Weights of a small mixture-of-experts language model, trained from scratch on English Wikipedia.
Size: width 320, vocabulary 8192, 159M parameters.
Experts: 224 clamped SwiGLU neurons an expert, a softmax router, a shared expert of 256 neurons.
Training: 1635M tokens, 6238 steps.
Below are experts of layer 6 (counted from 0) of a mixture-of-experts language model. Rows are named router (the router's row for the expert), gate (a neuron's input weights, with its number), up (a neuron's input weights, with its number) and show model dimensions 256-319. Each number is 128 + 24 x the weight over its row's rms, rounded and kept within 0 to 255.
Before each expert's rows: a language model's description of what the expert responds to. This comes from a sample of Wikipedia text that the model never trained on.

# expert 37
Direction words and first parts of place names, such as United States, New York, South Korea, West, Los Angeles, often in tables.
router [119 122  87  93 109 175 122 161 150 144 127 125 137 112 157 130 128 126 128 118 121 147 145 141 134 166  92 139 142 132 134 111 140 160  84 107 100 130  96  84 101 109 137  99 118  84  89 163  89 139 170  91 137 123  66 135 118 122 132  82 109 136 174  85]
gate0 [113 120 143 122 101 150 146 131 146 142 111  95 165 139  99 150 118 112 141  81 143 118  95 120 149 131 117 110 139 120 135 120 112  63 162 130 107 121 154 126 132 108 175 139 149 163 143 130 122 157 123 169 124 107 125 157 121 134 150  90 137 133  91 145]
up0 [ 96 124 112  98 143 127 104 108 138  81 115  94 120  91 137  84 144 151 125  93 132 152 124 101 147 119 148 100  70 119 124 127 166  88 159 125  84 142 175 164 142 126 135 124 125 118 130 127  81 167 133 130 146 169 109  97 133 137 156 121 135 130  99 157]
gate1 [112 125  96 111 164 115 125 154 129 138 143 135 119 156 155 147 139 126 112 104 182 121 105 120 175 116 132 117 129 121 173 136 139 129 154 137 133  96 164 148 155 133 108 133 141 194 131 180 152 113  77 115 130 172 154 190  93 143 134 102  87 134 183  90]
up1 [124 141 130  93 142  66 137 118 109 136 142 103 124 122  70 149 146 172  79 148 169 132 144 131 120  77 138 119 149 141 107 114 138 128  93 150 100 130  66  95 128  93 133 162 116 165  96 161 143 115 116 151 114 140  89 125 121 119 138 160 164 140 151 127]
gate2 [121 115 160  94 106 143 103 116 134 129 135 141 150 124 171 171 127 126 156 127 127  81 139 135 162 161 106 116 111  93 115 100 149 120  57 133 131 177 161 110 143 149 131 111 151 107  98 141 141 111 148 164 106 144 128 117 179 146 162  99 107  98 145  92]
up2 [121 172 102 137 151 159 137 144 129 121 136  95  96 102 130 125 145 140 145 148  96 133 140 116 119 157 153  88 125  94 157 127 128  98  87 160 171 121 129 112 113 122 122 134 150 164 136 144 140 146 188 145 143 102 104  66 127 105 178 137 122  97 135 156]
gate3 [166 156  99 120 106  82 133 101 183 179 125 106 104 128 125 118 139  61 157 103 130 145  88 108 133 102 126 148 145 106 109 106 115 127 161 121  97 107 147 106 107 144 149 121 169 129 122 138 105 160 122 171 129 151 140 126 142 106 109 137 135 144 121 116]
up3 [130 125 102 156 168  96 148 117 127 128 101  52 102 130 185  96  94  65 119 106 112 135 125  98  96 121 104 135 130 127 151 102 143 158 182 124 109 164 140  95 113 110 125 142 147 140 115 140 150 177 126 159 115 152 114 150 157 126 127 140 115 136  73 108]
gate4 [ 96 150  99 103 127 100 130 137 114 102 119 121 138 132  80 152 134  52 144 128 113 139 122 144  72 117 142 134 129 129 101 124 141 116  96 131 151  69 114 120  94 145  99 139 118 154 169 108 113 172 119 134 130  63 147 135 137 125 118 114 111 130 124 117]
up4 [167 117 155 145 131 111 120 110 145 107 151 160 109 131 118  91 178 181 105 125 145 125 164 130 134 158 128 108 162 169 175 134  92  73 123  98 126 158 142 117 185 116 117 135 132 121 104 180 132 126 132 109  98 145 163 108 130 103 124 158 142 139 103 136]
gate5 [126 112 161  98 121 128 125 152 119 168 156  93 139 108 118 126 148 136 137 117 106 174 137 128 156 121 124 189 115 179  91 124 129 130 126 143 110 116 109 150 121 114  72 165  96 136 147 144 125 135 132 122  84 192 124 151 129 136 139 110 121 106 100  77]
up5 [132 127 105 124 111 141 157 172 148 119 125  92 143  89 136 163 126 121 114 152 127 107 147 105 115 162 112 146 107 137 138 126 117 168 145 139 124 103 136 117 104  90 125  77 107 117 158 136 149 143 110 160 183 143 120  97 122 156 100 165 143 136  89 157]
gate6 [ 80  89 126 116 124  84 116 105 131 131 117 160 140 134 101 125 132 132 131 126 156 106 115 145 139 122 122 155 120  78  62  67  97 116 112 169 115 141 138 147 125 122 132 146 151 144 113 146  76 136 136 139 109 108 168 124 133 137 144 129 144  89 131 145]
up6 [113 114 124 177 109 136 135 126 107 172  97 102 162 108 174 114 140 116  91 110 175  95 136 153 168 122 140 124 126 143 136 127 110 143 107 134 118 107 121 131 114 119 125 119 163  98 128 129  80 146 123 138  96 155 161 131 145 130 133 128 138 119 104 107]
gate7 [129 129 136 129 139 123 114 140  87  96 133 105 177  99 111 144 151 117 133 113 148 121 104 131 119 144 124 105 123 140 110 140 135 131 139  87 108 112  84 164 161  95 141  97 145 151 143  99 126 139 177 101  94 149 119 142  86 142 171 175 161 140 105 161]
up7 [104 136 143 141 146 108 161 129 155 122 117 107  90 151 138 118  94 106 174 141 132 143 163 125 123 124 128  93 129 150 147  99 118 110 135 151 148 124 121 116  80 157 151 109  93  92 106 121 112 139 179 153 111 161 145 134 108 155 110 136 130 149 141 157]
gate8 [ 99 116 144 150 108 129 128 132 127 152 124 141 137 134 144 110 136  76 162 139 117 155 116 115 115 172 153 181 161 152 152 100 118 128 126 103 150 151 131 118 141 150 127 133 118  89 124 115 129 120 110 104 124 105 128 133 139 139 167 143 119 102 117 157]
up8 [ 73 153 102 166 124  98 144 132 105 137 110 109 136 134 122 134 152 124 100 113 137  93 142  93 171 159 119 156 117  93 103 137 128 141  83 139 115 149 117 158 133 140 110 137 167 152 154 110 135 102  95 118 118 102 136 118  91 119 105 113 120 137  86  97]
gate9 [116 106 112 124 117 130 166  87 158 125 119  79 136 113 133 138 115 168  89 139 163 140 146 121 125 161 139 122 143 138 128 164 123 157 138 133  86 146 161 133 114 119 135 120 128  53 124 109 102 105  99 165  72 129 139 144 102 174 138 144  96  92  96  81]
up9 [105 157 110 125 144 117 111 113 115 124 112 119  86 136  73 136 152 161 105 132 118  85 136 160 105 147 127 120 171 119 156  81 102 160 108 172 125 129 141 126 124 116 136 133  82 119 126 127 180 146 127 117  99 114 123 170 116 124 136 113 163  61 133 120]
gate10 [126  83 132 144 116 129 150 149 158 102 106 114 156 128 141 152 115 157 109  87 117  73  97 120 131  94 115 116 116 162  82  96 138  92 137 131 144  71 130 133 182 129 105 114 124 152 119 151 166  91 159 167 137 163 136 177 152 135 151  88 126 170 117 130]
up10 [109 107 133 122 139 106 156 159 124 148 123  73 117 114 168 158 132 141 139 116 158 120 121 143 158 177  89 115 151 114 100  97 119 143 102 103 128 118 156 174 114 134 111 136 177 123 121 130 117 138 148 124 134 137 112 151 113  91 149 157  90 126  97 154]
gate11 [127 107 135 125 119  93  63  85 123 128  49 137 118 113 141 135 108 103 119 111 148 100 124 136 101 103 117 126 136 119 105 129 158 166 156 128  77 124 193 123 132 138 116 129  86  86 164 123 164 164 120 142 113 163 144 130 132 139 114 125  76 100 116 127]
up11 [141 157 126 152 115 162 113 103 114 140 135  76 143 149 129 155 135 101 116 108 139  98  85 112 134 148 137 127  92 108 157 141 167  99 105 174 122  93 160 172 141 125 114 132 136 120 115 117 153 141 132 110 135 164  75 114 116 122 145  93 120 146 118 133]
gate12 [166 100 152 139 124 148 130 108 115 118 109 156 154 120 137 150 135 134 116 119 153 134 149 105 135  87  98  71 119 106 122 132  93  93 123 140 139 135 154  99 117 112 120 144 115  98 139 124  63 136 138 100 119 124  45 135 157 119  89 130 104 132 152 147]
up12 [121 137 167 153 165 133 161 126 120 136 111 137  94 122 195 181  98 140 117 132 175 165 135  82 122  57  97  95 100 118  98 137 119 129 114 132 140 111 175 132 114 111 123 152 123 102  80  86 124 109 120 109 148 118 124 118 147 122 103 140 126 161 112 151]
gate13 [101 140 106 142 148 102 124 124 154 110  93 150  99 133 130 133 127 148 148 130 174 147 148 113  95 128 162 151 142 123 130 134 151 158 167 167 105  91 105 150  92 164  96 139 122 117 129 135 142 165 115 112 151  74 149  90 124 116 117 135 119 118  79 153]
up13 [ 84 123 116 135 152 116 124 167 168 183 136 159 105 138 135 143 124 148 109 144 142 105 128 108  86 100 128 159 143 153 131 144 114 105 124  94 143 120 131 128 160 101 115 140  73 165 148  85 134 161 111 113 119 115 146 107 143 152 157 128 170 133 134 103]
gate14 [143 141 140  85  84  78 119 101  96 102 152 159 166  86 131 118 140 154 149 145 130 144 125 127 128 146 121 136 104 168 130 148 134 151 118 134 134 146 108 148 170 114 108 114  76 101 105 139 150 123 139 137 176 127 119 114 158 151 153 156 149 122 120  98]
up14 [150  59 109 117  81  91 122 138 116 107 141 140 146 134  99 141 126 140 142 151 148 117 101 117 115 136 127 122 142 123 133 141  99 176 139 114 128 133  93 131 149 148 110 131 142 120 148 174 148 123 152 155 151 143 135 148 168 186 120 144 117 159 139  57]
gate15 [151 118 116 141 155  88 131 133 149 148 143  94 158 123 150 138 117 114 162 169 106 148 118 149 110 125 174  90 150 129 113 110  95 127 112 106  84 124 125  97 117 109 126 141 131 130 141 117 143 109 146 160 149 105 162 119 154 114 164 122 158 114 120 184]
up15 [138 149 127 135 162 142 114  86 110 133 118 137 145 134 169 117 114  92 108 130  93 100 151 139 126 112 125  94 106 100 126  98 146  90 112  70 111 156 126  99  87 124 141 184 106 120 122 127 164 126 150 113 143  81 145 130 110 125 122  92 130 119  76 165]
gate16 [ 73  88 140 128 106 119 172 103 173 167 132  85 140 108 108 161 162  81 144 120 147 126 132 100 155 139 119 117 145 142 128 143  93 133 170 138 102  73 161 150 113 150  92 100 105 125 115 101 131 118 153 123 107 118 132 128 113 134 166 129 120 135 128  91]
up16 [144 174  84 149 117 104 139 158  95 125  96  94 159 177 125 169 118 112 139 101 135 144 152  90 135 156 106 139 155 130 115 153 141 120 119 121 180 127 131 133  74 154 116 127 157 120 151 148 112 108 118 138 125 145 106 164 102 120 139 110 123 140 160 131]
gate17 [107  92 109 195 107 143 138 143 133 129  98 161 122 126 139 183 106 107 137 132 157 146 134 109 139 138 123 152 147 112 131 140 109 170 144  88 148 141 131  94 141 105 172  87  86 125  88 143  82 172 130 131 160 113 133 106 102 107 100 148 102 115 155 149]
up17 [135 113 122 121 132 138  94 131  97 132 120 153 141  85 113 157 146 109 128  99 138 112 129 122 126  97 112 149 134 120 111 134 152 111 104 121 110 168 114 145  78 132 124 108 148 126 115 138 116  98 130 102  86 132 104 128 100 166 147 151 126 145 125 165]
gate18 [117 103 121 131 125 120 114  75  86 105 106 130 152 146 122 154 135 162 139 146 134 116 113 143 138 154 137 139 136 143  80  91  89 101 104 162 161 128 119 156 126 159 126 106 112 110 104 142 138 100 122  92 172 118 151 114 110 108 104 111 163  80 168 173]
up18 [108 122  91 112 122 104 136 108 101 139 153 142 148 131 104 148 130 164 137 134 162 106 131 180 120 156 146 150 180 120  88 110 131 171 175 127 118 115 125 139 103 148 105 150 149 156 153  66 142 127 127 145  83 143 100 126 152 124 129 171 109 105 118 105]
gate19 [131 103 118 126 113 176  85 156 164 141 137 122 117 122 105 173 106 155 144 138 116 131 158 141 170 112 134 112 100 140 131 121 147  93 133 119 141 158 119  99 154 144 157 129 144 117 124 164 133 133 136 107 128  71 140 144 139 182 140 110 133 112  94 145]
up19 [120 141 120 110 161 100 124 143 103 137 109 117 144 129  87 163 150 123 112 123 141 134 111 153 123 126 126 121 162 116 118  99 165 122 159  88 168 124 112  98 134 102 117 104 135 154  96 123 138 116 126 142 161 169 112 116 138 102 116 135 113 137 144 141]
gate20 [ 97 100  96 124 126 152 158 150 105 107 119 132 136 100 113 114 143 134 150 129  73  91  76 122 121 132 167 134 112 112  66 178  89  95  90 167 126 158 190 160 114 123 118 148 102 134 152 125 121 125 124 110 115 139 158 154 155  79 114 143 117 153 137  88]
up20 [104 142 119 133 116 103 140 171 129 100 127 127 116 157 133 205 164 129 118 122 134 119 121 108 170 166 107 177 133 160 147 164 124 104 117 126 107 124 103 125  95 135 154 125 140 115 118 157 159 120 132 124 117 106 151 105  92 136 117 142 166 143 134 166]
gate21 [116 161 128 137  98 110 131 147 136 147 146 119 102 137 129  97 142 101 110 150  80 104 112  93 126 170 139 182 155 149 154 150 187 106 103 143 128 174 170  93  81 110 119  98 136 123 103 147 140 109 139 199 135 129 132  94 115 132 126 192 106  82 105 153]
up21 [136 106  97 126 117 142 110 129  89 105  99 115 119 116 175  90 122 148  87 148 123 100 122 114  98 118 150 172 125 164 120 135 123 158 169 130 109 156 117 116 151 135 131 132 131 112 124 101 103 123 114  84 119 142 145 129 123 109 128 154  90 127 137 138]
gate22 [144  84  99 146 123 119 153 106 137 122  96 131 169  62 122 146 117 118 134 141 152 159 131 105 118 130 142 110 131 153 128 116 122 136 114 137 143 150 121 142 128 117 111 106 125 152 111 110 163 111 134  96  89 108 113 124 102 126 131 137  86 100 156 123]
up22 [120 133 130 107 108 118  94 140 141 117 117 109 141  57 137 133 130 101 119 171 136 119 101 126 116 129 138 198 134 116 167 128 126 147 151 123  88 123 103 119 170 127 130 119 194 127  72 157 128 117 159 195 141  89 153 152 153 125 115 124 136 124 123 163]
gate23 [ 82  48 123 174 126 155 135 123 157 117 106 145 166 131 128 127 150  92 135 112 107  67 145 128 150 129 117 145 152 148 128 152  72 136 139 108 116 106 124  94 103 147 128  99 106 131 125 135 109 182 163 122 138 143  97 136 130 101 170 137 167 158 143 146]
up23 [ 63 170 138 147 104 134 141 144 108  93 110 108 103 157 111 113 145 139 119 120  86  82 127 152 149 109 124 123 123 135 107 137  91 102 116  47 101 143 139 138 120 143 141 113 142 178 157 120 109 149 192 120  98 131 119 135  98 121 145 152 148 154 127 132]
gate24 [109 167 134 160 113 153 124 121 151 103 144 139 120 139 153 110 123 149 127 174 180 109 141 186 112 146 104 104 115 154 103 163  82 107 126 138 127 116 141 141 104  87 134 149  68 115 117 143 152 116 128 125 119 117 127 155 101 142 158 143 133 135  98  97]
up24 [142 126 125  92  90  85 168 101 138 107 183 123 150 113 150 139 131 134 138 109 131 120 160 147 137 119 108 129  98 133 118  96 161 153 133 150 136 116 131 136 106 126  83 101 149  85 147 119 149  59  99  79 130 142  71 165 119 146 110 129 126 143 126 127]